config.yaml
hidden_size: 160
n_experts: 48
experts_per_token: 1
moe_layers: [1, 2, 3, 4, 5, 6, 7, 8, 9, 10, 11, 12, 13]
router_score: "sigmoid"
routed_scale: 1.0
lr_router: 0.00232
vocab_size: 12533
norm_eps: 1e-06
tie_word_embeddings: false
learning_rate: 0.00578
beta1: 0.95
beta2: 0.99
dataset: "wikipedia_en"
Below are experts of layer 3 (counted from 0) of a mixture-of-experts language model. Rows are named router (the router's row for the expert), gate (a neuron's input weights, with its number), up (a neuron's input weights, with its number) and show model dimensions 0-159. Each number is 128 + 32 x the weight over its row's rms, rounded and kept within 0 to 255. Numbers have three digits each.
Before each expert's rows: a language model's description of what the expert responds to; "mostly gets" lists some tokens that are sent to it at least half of the time. This comes from a sample of Wikipedia text that the model never trained on.

# expert 5
It responds to: Determiners the/its/their. Articles and possessive determiners, mostly the, also The, its, their, his, after prepositions like of, in, to, at.
mostly gets: " its", " the", " their", "The", " his", " our"
router:154138111168131102168132123147109149176123144113158105109128158169159099127133113102124127126155143104153139169111101153107210163161125116090153108108137168100142174152113133145219122104195055126050150112090086152065104109102101154182117137109180115135073129168156132134109144095145149075141176136129054117113153126125121168116067185106112109180100099174144157118119142121158145162184174122194145109134179134129116083069100123159129030137161108125167107126138077181112156094132141
gate0:101110087137121126123103140115157109145151122129135168148090091156112145131211153105107064109148149154147079144167145121135220168151072128137139172174088109148102103101170073118147114168104104111136092119145065081170167158101161093057118130098079166092129138157126121225099130132122139132123070173152041141101168112177081143131182134154167150097116101176070110139177106122108146122164073177156134194116112135095083128136143098119127110159134115094152098108143111154109128112111173
up0:150163187112123158107153120146120150079108113109106111160175207122131117103090089123127179162139118155120187119124107130105022078077198102107125110067168153130163137110090175084099132088132121128143158121119167167128095107148112171197133120137164123117082123095138142060167105114107136130132153070137220158152083159157151101119099132114058122135125122091134125111069119147130114177114203099125089076094146118134163111123140137146115157106088143195114159150123161100142170160149087
gate1:181140073137138177109120137163110124096097172114107123084145144111126139090180142175099109168140154133158082107116150105087114123161139083093119108128167075120127128127135151097167117164149211164147073141123093080173077136128124120086122183103149140171141141186156104125121141063168104075126124094190119102116106160123147176113135161112163113115163170071097098054190107147111128159063151096149106171131144120171134147116156132066096159122071052142068158163099130118094171169146155
up1:170095118132145133111173134173141089108144137104118168127127139136097158111142160114147105146143151113144118063098145106113108132136156068136141130113162080140076116120160175074177113179144188175152098164102113137203066132107124103113091157075150100150134130174190127135077122094156169084123116116166118073106066170148150186192106141130143129132152144115104083090175124160144128156050152124144127117103159079155161125112129133022119139110102079085096194136106118073145194152128101
gate2:122098196116113169128124158115112150112172106119108133106107118157171146115140204191110117109136172143124106090150148095114255123101114082174162077092130083137149124142148126125068110097129135128126141125114163098145118076158157126162157171113121148134145110124073163133073097170136119132091136108031158097092151073102099086100081141174160135146139171122107152133111176108094172137133122141084133104113129093101201127139172134140156164077086112175123165078170112097173087117105166
up2:088111202122102170126125122126095158110191094096111114130086125159097111110086151131115151124129129185107129136124125105159206138122151122147137125143126133155168152099210123113054135135079184112136142143102178149124060061088123099177138102146153137111132124111146138066059150197155076134115144127090103098115142124192115103161071085167140192121124188144128099141092154113090155112125119101130178094117119138081127157079114117181129206086094110181120116121187129126167086105139167
gate3:144113169172117166163110082143125052117134095096139135120106149148129133072181113122182053160183134125147151132130159167141166083073139104153076153149188165061119081100106109116123177127160155144139110100124103175113162078109131147180089162080166162092124110127159110086134137165137142129098139147091156111139104123158091146193169171119153100103104150122129160141117153160107150103130117171145173051094109143074092124139176109118096170114188071102178098115061080070145100131135133
up3:132111147204160147133173112163146148187113133172129108131154116142187102175102093102136150115138150162147131137123144145160099134183129070174103141102163166054171130132103079080196112071146105093100118122101101218139158101110107152072123127092136146070108125116113117146129133047109095080107140163111093127106101140131123117115154150151144084149105158093165099143117176169079170108125129144193144117060133152120099031135182088173151156147107101122150150143113095094130164142073126
gate4:108120145076114165118125138124113133112070167140137156146213117186134107078124110136124075120213079104148081135155123082165136156115190079104163170077140112128118132074094129065167137173132092068088174082141151135110122124108106143127136158151149149222162149067122128107095110139140141126086094114070081069130139082175082111149162160118137152141121089134140125095086110166149136160167135111128133091108090122167084160142126085179106162153171133149169181176101138108157122145169123
up4:150137094199155073117135111139162135142151059132122090113054143096120121175154106109133148143064158146104174121131122161075105133151083138116073105156142197126160098148161129164106110096128181161213103125110119137146143120166154146159120082067107116042129115183147141156168146115132103151148124150192175174109115141070165154099101085145120119152141168138101134192166134109126122133095095153110102118144133172077131091114116179085186112102120103086075118059142112167096102161093132
gate5:058112146163143121145135080119116100197084187124121136094159143127187194142166113134133057126065113099160113191158134125107134137116156114073135147121135159106114111139061114116139109165131133160102128141144118114128101097098137136131096129153043151170148133147137100091094111126172122120166125136115079069054120165098140167160182123140137147078130147126111135164139158160181095120130125086101145099128060112090110168099186057151102123106201153181154083131080145162171107176144180
up5:146096182174111182111093125049125126102166101113109153122087111100140115123155123155162128121166141149125138090092112134102098147088146149121128159092131176103060117095135156113197089160140103059118178156103124144150109075072153154143156078194166118088100111031147141108114136124133082094097177143052122149122122133153185175079129139154143079157128118179115168162109136164116099097145134171129143168129167122057152120059113123125121130139102143154119186124164102109192165164162133
gate6:134108147143129119078087095123106117121106122132152096171130172118099114188131125156160154166114065154143099180131146154071150184123107112152104126087190124136070108111157146091093101167109101081119158134091186117097061107187151140162125105125130140136140132170169126092100121155120083113111170078145083127134174168136160118129160133139154143119102092053097175135188124083171160086114125129162144090150131156186164125109144201168057170090110102090183141069072113109071137151124171
up6:160171159127120069155153075064099081160156121165134132103126140078083127135133102095125095191122107140164106107237145189120111115108126135133172122159162118079124119118147116129114144139059162110124072131109141171095131163127118063105155126106176071129130119123152148150168123070074128134145089105182129120105117097137150105073135199154199108129121064092174165168126111082133064111157138128147157141160205159136093141178102113104157195102092116142148123139138147134102126082138125
gate7:065124122086130088157110118080097104111106148174211064183184110147150136105138145126112104138128127120136113098177137113102105138147196105136114174132162131149188151180082129157153117129114180103155152078085165132161111101122132076062152119167218118106145131108118143105168121081133088196190177114147128173136105176140121071089090145119150153099171104140163140148145141096169117114090128065125092167119095152131122123126102142098093120059175147119107089093119151143167129095124059
up7:112160093151146104114109088192149154126120110044038164110072183086090076157134116189145153120136156129144126133116129116131109118116117127139157141135105091139137128068133115094123124140149090149128089134164150151084173121145119143180103126115087160157121149193119111162018122170154130092089094157136169094117114106095128162184156108113119102153072112120101171123130170153075176104128120148095135105184134138103167147126148111157143128190096150061122216172172092078105122128160160
gate8:107192123154130156130099173133128134132118119182099088174135127067112131116139121120155105160031146099197126100124114106062148125077136103116108154154134140173116104172146180157202150191099165112130147120137117173161091132170108135153116102100131139114039121093116135138205143065123114149132087082116080126100117113073113126199150102137137114133167090090126106074160136112119068101086153115097120166121137117115087131171178134156169119180143164156135157119152079179170155124094074
up8:131082165113134135187161077105131150124121141065111131111138124169148088141126142113103127093225113137057149156133138128211115109174076165097151111120106115091152164115094073103104103064203112115127116144133109094119192158092140109122128125168122145121201129176148115078068111165097164125157159145089179151151130147214128128095132182107100150092113151146131140144094111185149157122165127117126157111119139105157119104105100157095087137070116068107097111161095159074119106151138195
gate9:147161094183110078093107126134134130187161128120122201064197132103079106159145094069154149102081126153182145092108131120119113130104134137161148156132124127173087158224097129119143106129151083147122076140159095183091146130142196120181147115093107111145191065159099112100087125092129103106091114157134114119116110144146078153148149149164108115099139073119153133162169093096113116119150089156122186094119091181152163082102136146092144104135182160157122094048122112112089155138185162
up9:108107089106127149124125161139161121158140126064128136148110150172119100112145108097095125128061115097145139115100144151156125145161106127180071103117156145134155163093133159153126152120108163147160149081135161076140128098171159137153120174153118124085192157058180107110125120128141197076098173120099174142040070183106164175126104084147154107121098099204122094072183075150089101158165107126180094191085108167138079132134126118105154168108095147134131143127142132073104147153043136
gate10:119140127108079202114036160121148112132070121086088180119159117087122121176099129135129068063158120124102162146154132164074140095125148140153092093211086159116126063109112168126104199111174131139142148141077156105086115159141151128138155109122179124170140201142103144116095047143140141154141162177189167130143147107148115136058128067126122096076163110108167140081079174126202126125124079182133148154119151121141125130114152135145150120147117153133121111096136096136118123088116092
up10:122130155102050183113085132125145129172087101091130170125170143125115089121090150155084117089141157136143188104130109152081142072126160106130082105191070142150140102122153183158103162128155156121097127167085131094104143139145201123156120067104197091131145204141107172092080084137101137093159104164178128091190127135143129108083136059158103101091194156105147167105089171136184119116104057185120108133149152098135195129118132111123137144124147132123105153140128139161122082103088114
gate11:114162092226103079152078135069131098127113144114155148166153106164121168140094127106173145115156145119074099137120076116177124174063075158062105101116115129130098225132118150085117169122104066091143141158115152110123130191185077121183158115138122103148168106136159151122180109131149143154112137113153136146085123126074125130172109145068060125149151076120137165144094100109126085067133129133090138108181139115169127183125159127096109126126170142123120083119149183101100169145125190
up11:125098158145191149125103166131137105125150097181136068076167162148131149145149078136123160112119122168121083121095167127175120119167156070157126118146073148115140122073141131152101139098137176100115092147114102146187142163047156107140074165154132161195078177134141075120141117124113138095119136120075125095129136139085124101109170105137149169116111145144142192155117146047143155143134170187127091099078089114115088117097169091136079173061143136153144141171062058146129103117203140
gate12:168147153184113155143094157108134112112154162148145136139170128100090100110135064143167140132110127174074119135103158163099134121154124145090145115171148115168181127118122138122152067133133195156132096120135134140198086141180125158105156095126138126053154072124096128080185121107097111170109086121152128096158189129138111099174113095085190104112030114092141110115129076147163092069099137096074161086159213116149165144120146065140111137114082123105140129160148185150176114099125083
up12:097118146142120091112145116154108196154144052102111149112149125156132097133134184173077106139093205087154111100158108080118153131172174152197081092134066119115064152151121151132114163143154113135163159180131103123060113125111173138152091146107093143197142159111133126142148115153115130149091161129128133138130083129076122118137152121134092120146171207151108112138110179070116152158181121089087098155101111064130101146203139128105124133088123118156095123101178131087059136198074092
gate13:136115116099113102157105118100076116171198187184119147134151101139142126149159113099121041147125155138139163133143092116181114097064173105075144103117103157118089105174081137102105167119129155118125151152052144106154059103093116096190142130073191120128103150159108130105174147118123103152181083142171124106173120122139113171118144121126145138145121137079218149144163146093166154106117135105084090184124157113144163116066159122112163124105175133148146138067079149119108153116035159
up13:129172159099134154096139105154085102130021135077140144100122121105210162087078110148106126122109153127154095056101099093136148157147108116167100094108173112132137085133139150111115125121211136091126122104162115134115184144192133153142125140167128105121109109108121158142127101140123117154112126131135173173063049131126141116085136128187138074152120108227128161153088104093101106107110096137125196146133167138199093103174127116117118127115117071135138124162115135092114160180189204
gate14:152160075131089139150148144123142131116114158067118079129154134152158120086129192139095096176156197137140109121153117128067120165177085095135112113215160141140124136130125136165125136102113153150157101119115119108116068115142162115145154152165143160078161119131147140149140175091141126125146146189107133133150111106118148089055138088177166146127117075116080148102106154065159137093162130137126027133092074105175095149159112098050185157107167091091041091144147130187161130095123131
up14:154114125187178151133176106087124149169122042164123144150094101106110124145147098089188154101111098116153105057131101128185124113065211161132159164032074141129147124065079129107115137103198076130082090113142144139139151133122136097149118119110115130124123157173126147113127148137130119105158135062096050142117165151193119183179137129107093100154137157121140149123122128153091161152095133145084160126167200130093174119111126148150077086136101137133166171103109095077159134150124144
gate15:153124133142054085172078112141103160171161136071137112096114213089096070153160100124143045116154151196147172144162136120126096106171185115137108100166151122117072123149151103131105118088076143175092129109201138090039093135086137110130057129146128127121101122108111129109177121130132170105131145137145116128143168114066076102136109115129152136088171094129145155165191143134148166181147081091138158116105119119129145131186133132166100124168140128195104137089115158121158146122067161
up15:144126161094029083161065105098102161164159156082124115121098182071122095184157088114139077085154125183116192122169125099118094128164179133125097099202130132156086148145147100139126143135092121160108149089180125131066062137084113152144101102159110141138105123124123123089165091130121166118159100175175108090175178116089103131171121120104137116109141056112167157142163155122130163176186064109170154132081134099113149139163138130159121107177144146180118106115087164130146113125079130
gate16:197148094149146143119156144143186114120101153115182167096137182073057162111154106160126091119096140089112111111117130138079113143091176114109141138156133115111150124117141151134180089164121114078089156131190137114164159086131159119164152149089165138102135145157106141141141101138084125156105116115140108165163104123114144130032092137152116193109109228102122112117100129155100111118129183110097104059136117150169059120198175101127090142130050174111076080173160124172105130114079132
up16:103156165135092114107165165105141119145150129128153112134051114159135143147123105126123127094126080105109098155139099222101150217152071156145108119080133100128127125135150125116191132147100138123114137146147113136034126140085131091101083107170128148185111193114145090123136181155107141054093148161119127142097091134187141154160155132159188162141150068129169118114110162093092128115124083097081158192076183087105109112085091163129168156126184146109103110150134083134129163168088075
gate17:108121148176125110143123125148167127177152125148205117102151115195102108129106076138108111127113157120138099105164157181148135145170157083085105121151094110120161102148127113117115143110117108201155158083179134145112117181107192151124101141145118108114109168128134139104191047134145106161093105099137096078070155168139086139158140081102141100100101058169138069148107209103115117148151179116114112055168175098124059163089151165150059159111130135147104117100139167115126173134100066
up17:158112083094153148089152123132098132092109137112074156150099157054144119132150165103151118128138091160148147135081089099112138143127112137132147118102172143124115165085086148112110142121154147042076061142077136128161168061160065102141139153104119125128136105126110105158078205096133168108137171143149188171172100074118149131098141173157129115131141170132117172096130072158121110111127081171176141170135093173131198090155108055141134072174118167126143145179097096163126093153187170
gate18:145086180102118158106117153216172118126092159092101099146156118092111089169119079095131112137146165139116095167141171186041145132068110155154134151130178162144085126128133163163148145131091131167109121124133134116150135110153093153124150194099172129125099061063104079138116189171148151158186155095124163164105151082088149131048166113132108116140060107114096137145102115163126116126187159092127113098138112080111131131106135177105157059138113163086073116176154117165132076148110141
up18:137115143131104182098147139217157126155094149110088085141162128098117082135132068107134125131161169126139104178129133142033127111020134167152146114117164139119090138115131170152118165130083099131118143133128143113127137110156095145112154172125196134142095064100105084139099164189136116147191147083119149172072173123106155118080168158088105148147066136094099134163078110145130138130198132142102108133103136089146136147109156169092100055124109159129094127194183148151147067149111109
gate19:170111094153201151124190079109121170114143105097146081137123137108099129121130150038111100112089124143090117169151097114105162117108149131195099179133109148108158131114097121100114057089138137098134080145095113117212134091170138100109084120119115063155161117125164171056166137152138150173110093195144122090136112153164110109079130123145172130166109211136139170076124077152112121092098128187073186144085153124150117112160129166148159126075097140130125182160169127120094140125143156
up19:131110097131144221145110117133121131142115142186141088148147124139127126149175158108124102132134073128100143074127106133070136186122131220127110158117173144126217164126126131099130121081114154124092148126097104094119134129093050158152141106095145153103150148107134127085130180132154189120082076136141139091171099141167165105079171085170122117169134166142122184128135126163126093105054112161109205073154092147116099108116161067077177095125179119107110119073084120107128093123172168
gate20:107127164098072140154082056134181152155134100121111159211133151107167106093150132215167113112122088108128102124178151114159174162102134150139117135105100137140127145120152108156062068101099199149092138083155130107148118122098131128179135124129127103115203143099114111204134071099180137154122161093136150138131094078141117027163131134177112112125102157146142137130099112180064110083134137082205139195140110149145124088045157098133127123133148114096100147118109134133144104131118138
up20:134148079093189129160177190141083175085127198123080140077076102164145121129146153132074161121133096118100141079100082133067109168187193097116124121117157121168146152131099145126110101161118165123191167157155117137143130140176145062106098119135129154202148124131089122101132113170091149186113118101131161073128086211069133168085105151103146168103131127133137140144152084062111123151107117116108096102133138116116079185149125136118093111178149119136098140135173171094084064138132106
gate21:116175115133086167091111108120125104111100065141144131108146135141134175118166143143112061144082085171067116074099158149165122132089120096156128110142169098153122144113162129087083121172088147145170207186083135129131015110118142162105184151159175157091090087103120109151114113180127136148080081085121096081146147137145125164174130186169125143105125170131106123151144048121113141131155095124146092125121175121109117155117109144158148126149134109178150106125111184224094158072121134
up21:168134150145067152139112112117143142142095030156136111171143153126132179081180127146124083147089096143119114098146116136154152213088131135151166135096131147112117146157186172100150132139084119115155191175072132122111111104154135157120171157165175125097093090110093161177144068121082116101161073123083070098116166152121142141137124152134076092121073140114142099152140084145079144146130157077168144115163147145127133149141103117137178115078106063119122070154106174218075167128097096
gate22:135114153117080153088082161152151120089076147110140179114131152113159132071098189099100082135124091174164181157191108110121120121122120173120143119096123123159100128105116138209178143168134104076107120118135120094158137095128080159092157154152173159166095177112109163062128120166095178126098086151135088101129090134186064161008149097104197172120126181146153107107120142155123132120119132105094156180102142128139135124165088157129099092164113109145151160085173110124100111114082158
up22:140193124181099162099074139138174090131113133094104125082134154114143157081135181123070075164146148163109155156200116086187110137145137160075125108127141147115128120079123172145155157162159105110096123117150077067130183151150072089137132105141187168133071188142104149076115131118074211125132153100153148110112128103161119153038123102103129125182147157115157106129092140118159136149109152072084167134131141135120139156152062095136108081139116134155133140110206146131114083098092078
gate23:155073083150119094135131113103157166133094128120171153137103168071184182133093098148118171123156111059150108062095120109130107149133106168149146134124132174116218163114098085152119130084099140119106133100145105156148160099101138126214134097132121119176155116134131113118158161110127110135125095094069063129134103116088126172119089135098141077176151130121084125157073145108108186130068186114128121179124095149161086201107131159110132141130078075088183143146166147161150148216091152
up23:105159133156133142153169098089115095182112134065103140108190056101123133168114126096165066167180134098093078073138107134097152141157171115166142036099135104100087099132120082095200137147105153133137105095106122165109135159154128131171150130170127133079127143154085119130177145178172128102115104094137061067105134143142121132161152131154098086140090165144152146140187115057128130236146100130129124105109103077117180119165106121128175110179162092128158148107124130116142126122146182
gate24:091133186118089148135085071076120172136132114165184136097158168102159139133097098144113110116141066190074165104137123109114073144116176111103200127157086102174125130148198134143124178169131145071157133126158163104124168126130113141042094130107158149119105130111093135088127080165189161116139098155109067035132122111128124159130087184114082078094109151077164141135161138123113127091120111128152134166162103144085132146140145126117078111092127172162157134143172144139074133199176121
up24:104163122160155122141062119142108168143149131060130145118124151107116107086054159123060122085137058200114139113157098113054140156127148126079162114126168070149152156139107152193081149159156116119148155121159122135174144146098150155085106226100113194133099160143105118073107130130127140091149098111054182102077102140183140181114104092165126100072174145140162139156150173116118153082141114174148122116127118127068128107068096120138109124114148148125156182133130126113132096147161177
gate25:131165149088154140139157079140153100100105188072149120142099069158068120144137186121163120123161140112103134094094161113098175108110172163146172144116162136056137113111094110154137154112070137145102113078120136127114148108093103213134176118071185147133123103116150098150100151086110141169085082084154161108081149126103125129087115100110138069101150105143139165167203161105155154134119122082152115130218091152147136108136091129084178099125158129088058194150157099192157137155138123
up25:167134128090183129075137157160139095097073202139177181138115109131126141160152179046143147135150098139084122110085111079157174132091187188137127146136175152074106118122099086180129128148058132162104139122136154115126153044124121180168175113069122157124097107117170084144086170121136132128114113088173190115116138151100119114083107141134124067089135120137126113134196122139196148097121153074138152122149128152129145089100083165111163129124157066115103152153113071156159109090099134
gate26:128126140101060160168081150129190137146116170112144092130160134130161106091197080121116109173108115152112118142103112168121168139091137154099170119157127162151126124109143140108063121128145163052084108092099153124143150131151145066111125059097134190126089084127072090143116155170113125095060115151131186149126175131110199137080120083224091154080118191100100084132141057147182136107123118125113174121151099168149142093107147138125174161147202098175110123136131122123133130106129118
up26:131101112144154033119200162149098153092069098138122148113144142134102172165115105142136118147095135063107188161126154061155108101129140180145138119084108098071135067119132111131164124126086125191201121159174121148103133105094053151114161141181148161067151128142136083150145107109172148149164105129117134105155125115142033126189141142094194108147095071141133121117121151123074124158116159135174122160160207130116113125160164118127064080125075123133147106090142149115127108138151136
gate27:117155136172115080112100143141186174063106115117176131115131218156142168080161185138081075176098127098095124131056094114134106146163118124094128119032073123138188117123133147116118128097154150176112090114108120126106141095139119163159160140188112170130170169098162122116102118155080090134126110186169183100132131063176121113193114136154111175153110119113162143150176114109136164094120150114111115077129146131125086112121127088130124064154051124149131109148218115118104119117127132
up27:156106147141108077080024160115141133183095128090132122052126153102109133186119113143152109070121125125103168125120110117143111069084183109193160162145178119037117117113144066178146110190108104121176177145079194101147099083108123092107163165079135122118135143163146143116124117167139080123107204115128071121110118099115136110135144116155109100120159150114100141116125110126163145145145175196111178157146137109171128080129128163084094139177122143128125106091158188124157107165119159
gate28:109096161156121161117139137093157122129134068121150138098081125134148144124124128092200089127147139091132092183148135142106107128127187107198153137144109111177078150152170163063152174080138116201136134126124093043140128144141129132130198116127128129085162179111099139145180069110179105106086148099074088144088117175125123101097088159081169107084114157107127145103140147127157130119051132147136139154099169133164139129189163119135079152123145131134165075145102124037101060140181136
up28:086111165138128175097112194146107136168152065093162083098120124135180151142136109135141116109117102062099115177138188097160135109093173127187147154090150118178058127117127186080105164118096130151153134179118074061149147155147165125116170118150142114139186150091129167118133145118170124116099096101114149100103110156134090156054111177083186105123088112115156101046154208160173143132094131117152164108108101131126110166119152086103089120123137083159160145095106137071174076135139132
gate29:141086114155084136089110122119133147110111166138112123106113096138148116137157137125065158151109188155116104149170127154142182155228141083147125132132133107143143105127128111081126202066114168135094128096181131138102093133120137151080130164130057183090120114111106121103146089164141204124124129079103124107101111087121129143152131163161149116092102133195135147096038115127157104114108105102100145151092119165126165107128179138095129142175166056125145210169220073108131092080133164
up29:084144105129103137182098150117151158161026114091110095113144077102178166100134139076145126129099167101092106160112094166161186183148212107114129084076132149099174065139136142145117141148164150176086172134142105107122104120149149210113130108124104103138145121102113087160102148122127157158156071092126079132107151119102162136177160189112140127172116082111168153149061111112104138164172153081123140112142129069085153096114120084113152134184155081157104113111125179178115076157139140
gate30:116126137173152165098156179125073107135175107127112123187081099095080144128134146154154131148065113179134149109118074138120151165091125125098089157145093112129169120096155182132173114096091189134160171079167115133184124143071088134157166125113134142171124088129123125129188117149146136121088136090186131120152195128107167138144142085134119165095056081102113066105127155146142109099142149116127170095185094140147141144069097127111072167168211149095097150148056095104059105145119110
up30:098134158158161138140159146152090115115166141129112121187118115069093135168114160156140135111081086159194105111164082099147132121125171108103103168135112151129145125108166154138168126076107145132172192064168086135171127134084143159166160141095100114151101103146091125170154125163150128164106153043197118087195161131079121138158126093138101134188130109086138077108110169122108137096109148151120172104142089142134133108030134117145069091193198124104125137102092095100055090148129104
gate31:107178144129124136151153154081078194120144170074125131167101118111143216124095120147123122096150112176124124149135123154155137113164165089102195119119139122095097090147157149143108126135100117175091128099114173134155114072088148126046122147171146118105104121145104067153074181117161143116126108120181157112137130130150119126090092124166110126118152104175089117027093103112175150190098158143060172105175130132116159098174060132131118138132191184132147136114129121108113053092082174
up31:114194168146158224111133116163099175089109099128145141199129116134133152153074155112091105091091090132080098141104119168161125069133131120119148165153152065150096111099142156141120099160099125123107123115071129167180196091075096144127121143137139156125134142146101100152118105145095100113147103120096147084139115057099133208139108116146110136099202058192141121124140160161176149136194158134079122147080147224119134143147088086144154161082113138117091143109121103152091126088141113
gate32:132105198096109177103218142174093126157187138084171153166171167123134123089089168146167120128094095155141143152053157136119152083115088149092173113125142092157121116143159156185121111158165144140103123084095141106103129144099131114154096122094142163154079165148111068079162115108164142100097126104123138099099128137084127079150143108087108171138124101133191117163121107184162104163141059098050103121064181120157119125143159044164101157109081143154099112155117158110146141152087155
up32:166157068174163074161099077121170113133076110156103110078054085154127110148168092096096127097174134110146096090152086109141107187129105123143073142124163176100143139104076125102113140091104118094141126115144095143154110132154144152127153146146112130089135109125150190185139153155136080159177148160164113149150098129207105174108101176161184102107112152152050116119159159116094147101090186140183095099171066130103132146118117177097148108153207104102165160079127125136113108092167102
gate33:155135133103125123124105146198147122183078189121098176129151093113113145139153198161139102127129130143112178165167116118090132135153130089099112166146086108097180106113161177131076103170071174138157147144139130106137140132177182067164134145131128062130149095103100049176087084163093128102169111151139123113083144117125087087159160109115110140108065095142090142095144107143092129073111121131121082106130077156141124123196144072164146110170073096178108125145151165113083115135196199
up33:147136126103111185140091143020116163106084101057157122110101102126163156106094175082163116148101087153105142108106144122159083097172134162103151122183191146133077173165134105157162088126130156135072152077108126151135120123180031143061117114102111154207139124135080128095122117098132076140083142147138149129185145091081097153152154109162103095133151180108172121126098131139124178142129107136106156179170153142114136122144088199157107143070144163142125182119122143157131131091098123
gate34:132088120072121106136156143139090095116088125108093106094115140152123098123100141157124137128156149176120078125139116151127199089113121167156136122142099106167097147067129185143091126115121116169158123155146082171189147128145090181174159121102152119099125123091117159074139071038174131084160159084144141097112159179074112157149085114106198126138097143129190191137141129058178147125159073122108148101131110137068138150163177128112159101094120080095116147106168198194143080158109135
up34:114092143125110090117119104184101097102137145098122072165157146147122080114119131067106203148123154155132085176104127172130150105091143180119106138119082088138111118110094163144062095139132136120169138129151179176177164124139069151156198119084130148121141130071089109065117098127117152128095176126151085100128141205110092150145112085123215182113102113151149200139129121126160120086153098162126109081096120152060114130132120150178162097120119132107151188144172212121108099115083157
gate35:184138120082137103117105107113108124124055106132137144093163123137050109126107103128154156153104181146118195128125125121097147157148173151139130102161125150123140130166124169123040140153108165102112194105096144097151097062084129195122150098137121129134101151104170108120125154119133137151096143106089146167107178121186095105137040113141126114135100106093139082143217113122091138167099138180080135105064063149162121165098117186215122144122158135130111213091104133110174128139136126
up35:121132192155136097174173151091158153137154146092119089148130170135193157148076156163105136153131105091175119150169145137162117172118095151089091132135116124125145163107116161170197102091122092177140045152177105166135172146141132105157092111099103099123157140145097167156116083113119126123114095098156130102109102112115104130133253161163111130130155128178068093067083175154157112093184117080138121104160145138101113105134094124057124143107142119112140083151108058063090142108110089
gate36:159122109080143124145130131144177161095079159075104082171156153118112130103130092154113080145146153083106120113118152137114117110117103089080126126187161088073123086104160145147181165174135118171168167122198147097154109171140108145159167140139134128098100194092094104167157153119117059124099118122060117161104150094194174097095176113116096129175118133136121137164133119085155053111178170182110115108130106150129087150099182050118155111108095111190141081198116126098171103133136109
up36:192120135081109124155159135133163110117103174079057068194118146097138156130149112124119088102157157129118110101134150148104136091126129121036110120189188102104143061113165140142203151150132131162158131141184110099155122143134090101152157148116133113102111164094131147179138166123120086119114122115105114148110139083182137089129160145131122102195081095148129181162154100111145057090163165203109134140141098123125098141071159037114159125105093099207125073158140122127167129096127108
gate37:070124114114154145096120102132096114174196139164133112119136099119158157097114066092183170121120105117120140084155120132111125169156097147097108121135159165105138132118130106136096100141100089084140108144132168093109138141067113158080097160143123144096148114108186117111080132131134201152132150159162123070119114202112152112077155150140133075091111155145159122160154092150082140082205130079141149135141076158139074173125094182198200072109134171117115078160148190089093174113189094
up37:142118105090147157131203114082094109156157129123115117173180073067192092086140120091222134116135154181115146156151107079099142107140112105143122171100131171094121148140090132129107072094110111061092118092116161071096144113076114171132109148162127094107158111176171129142097098123097171108150143191122107058125139185116147079164127138156169104124173144132171142163159072144157096133160110098102107172125150116156122153112139134145132056072156178137128079147145136123111191135165079
gate38:132127108142106149102102103155135155098131153142039155108106125144103099134150129100121117157213145066092153168103141151096145066115131177071145154090145056116108109141119139175159035134145102103111097128090099180099086165151163119138157122116175108153120155160148075133135136095186082186120183121160188111122102182134152181107092150074150114132128178133079180122156120130115125125124118200129116161110173157127083146117113150154080075173152173145120099079102094091126108113131172
up38:151147181148188167047091140191118138103136171174103140120142157145101098104099113118051104161116125110043095148131164159090074116179160110114120165168122092097170112172154189121113107103176124149130087123149095136111149138159130116110120072182176094163144131154100111099134110140173100173153150078125153069126097139133129140099097127108123088105105173042128152121106092107086169121087148167215163152144149128156119152135080148167077071147114166127140154102101125116157136089116148
gate39:116112184154054087110069108222113139124134097133104153130083096113109076062114095106095161128145174111158166126131138114121129106120194135175159102189167131119124141107111123108098142135043120149182169070139086119156147146141152113147063113159109098069117105090112163146166149118162165083130239138147106182158161092096109139122149152130138091175103152148120101141115126124150097138143128101125161125052106122123087091154132142107117131130160171138181145152138089164160157149063114
up39:112100184169057132074086072226125133142163110119065157127109139131126044155134106133105132111166146115175121108135163095128111101137178148163137088154121136098129155106136143100114122128102154124165151087153099163130184126170120111172070111181124080077136102105139142135160164159161147104104197105164110152122093097115129141193145160179118091186123126130088072145116123122092074064144162116105159109110100149146120085138117187114099136120085179104142142154148069108168172166070134
gate40:112124085043119059079161161121200150102136110127156074156099134161101136152140134135125155163120092164094129108119154124109166130105194106057170117097183115144144154108164108165126100108121142150076166134060151076183086158124134104139107106200147118155084193133159123130090122164160105140082070166129162176102162158138109107185097111127188071131184176097096152137124126121160137130112061144100109154155102150137116125135158057101110075127114133120087157158171158133129129102117113
up40:107041173062121142101165163104114108143120123175170107140152081141222164125078146119101098071107139170155165045137171167172119135090119113137167138185075189093147152180120196101122122168141143089148118142122088132161163134091192117089154090134112119165148144073119110096139143131180129117138150110133109141110141112082140133122118183125126094094054087102146166130090159117088143177095093102179100110107118122126191138111139169125072115148132129138123142134129076137177087118116113
gate41:083130125172146149077153132200152094171121111162135119135111118111142125153124108130157152135141159175126070123093155067164145194121125178077112155164074111120163176138134154138125163094180197216092176170130136095121142105095104176125106168128103100115144073153115190080104194156078115101135121083073124071097079153108192111124182130104067142148116119129137116140077074120134140125144094107159131125126112143086165122141083143119097089129142155097099106142117130093089202104107162
up41:181126092120117106114126134062107160098137140144164141146150129160079162084146126150109067100136094115102125132192119153086092117154089069129119132146169112127142045094094119130120113126086070059181106122126152133161121105093142076152191120134141151116126198124166093158155092071174164213136144168179134168133120113128084135096076157153151123129126151176117146079199192126113133148103154186098112113135068098138119165126112111123163164127150125160175147115106124130141041145150088
gate42:095146157127155155129120154120187144115130138151086164120139119162150090110109124178124140126107121125119106111089070137099131131142140104080172177138120119178181161169128109144124063110137130130170110134156190115084145148108118113113170154042122169122132208101061120082154146119052149116117124153121064122102121096176111122176114154102110136126107057143136082118161090121106179181073110099178109118101144185148123127157164118092123093097166129145126089112079121122081144164211223
up42:154136157130134085100142120170110124171124142130143082107095091074125152148188131084122120115125131149131132178143102116160178165027147137150093122123162177130094126056129169092132186102120131075129123121157118138147137159136142086141187117128152104099139111145144157131078122096154123164150118136136188168122169143093128132124162179171163135148148150109052166146100109131065169097191179176125131085136084121106167092125108109112145079159115129074118117140084089141170137037049062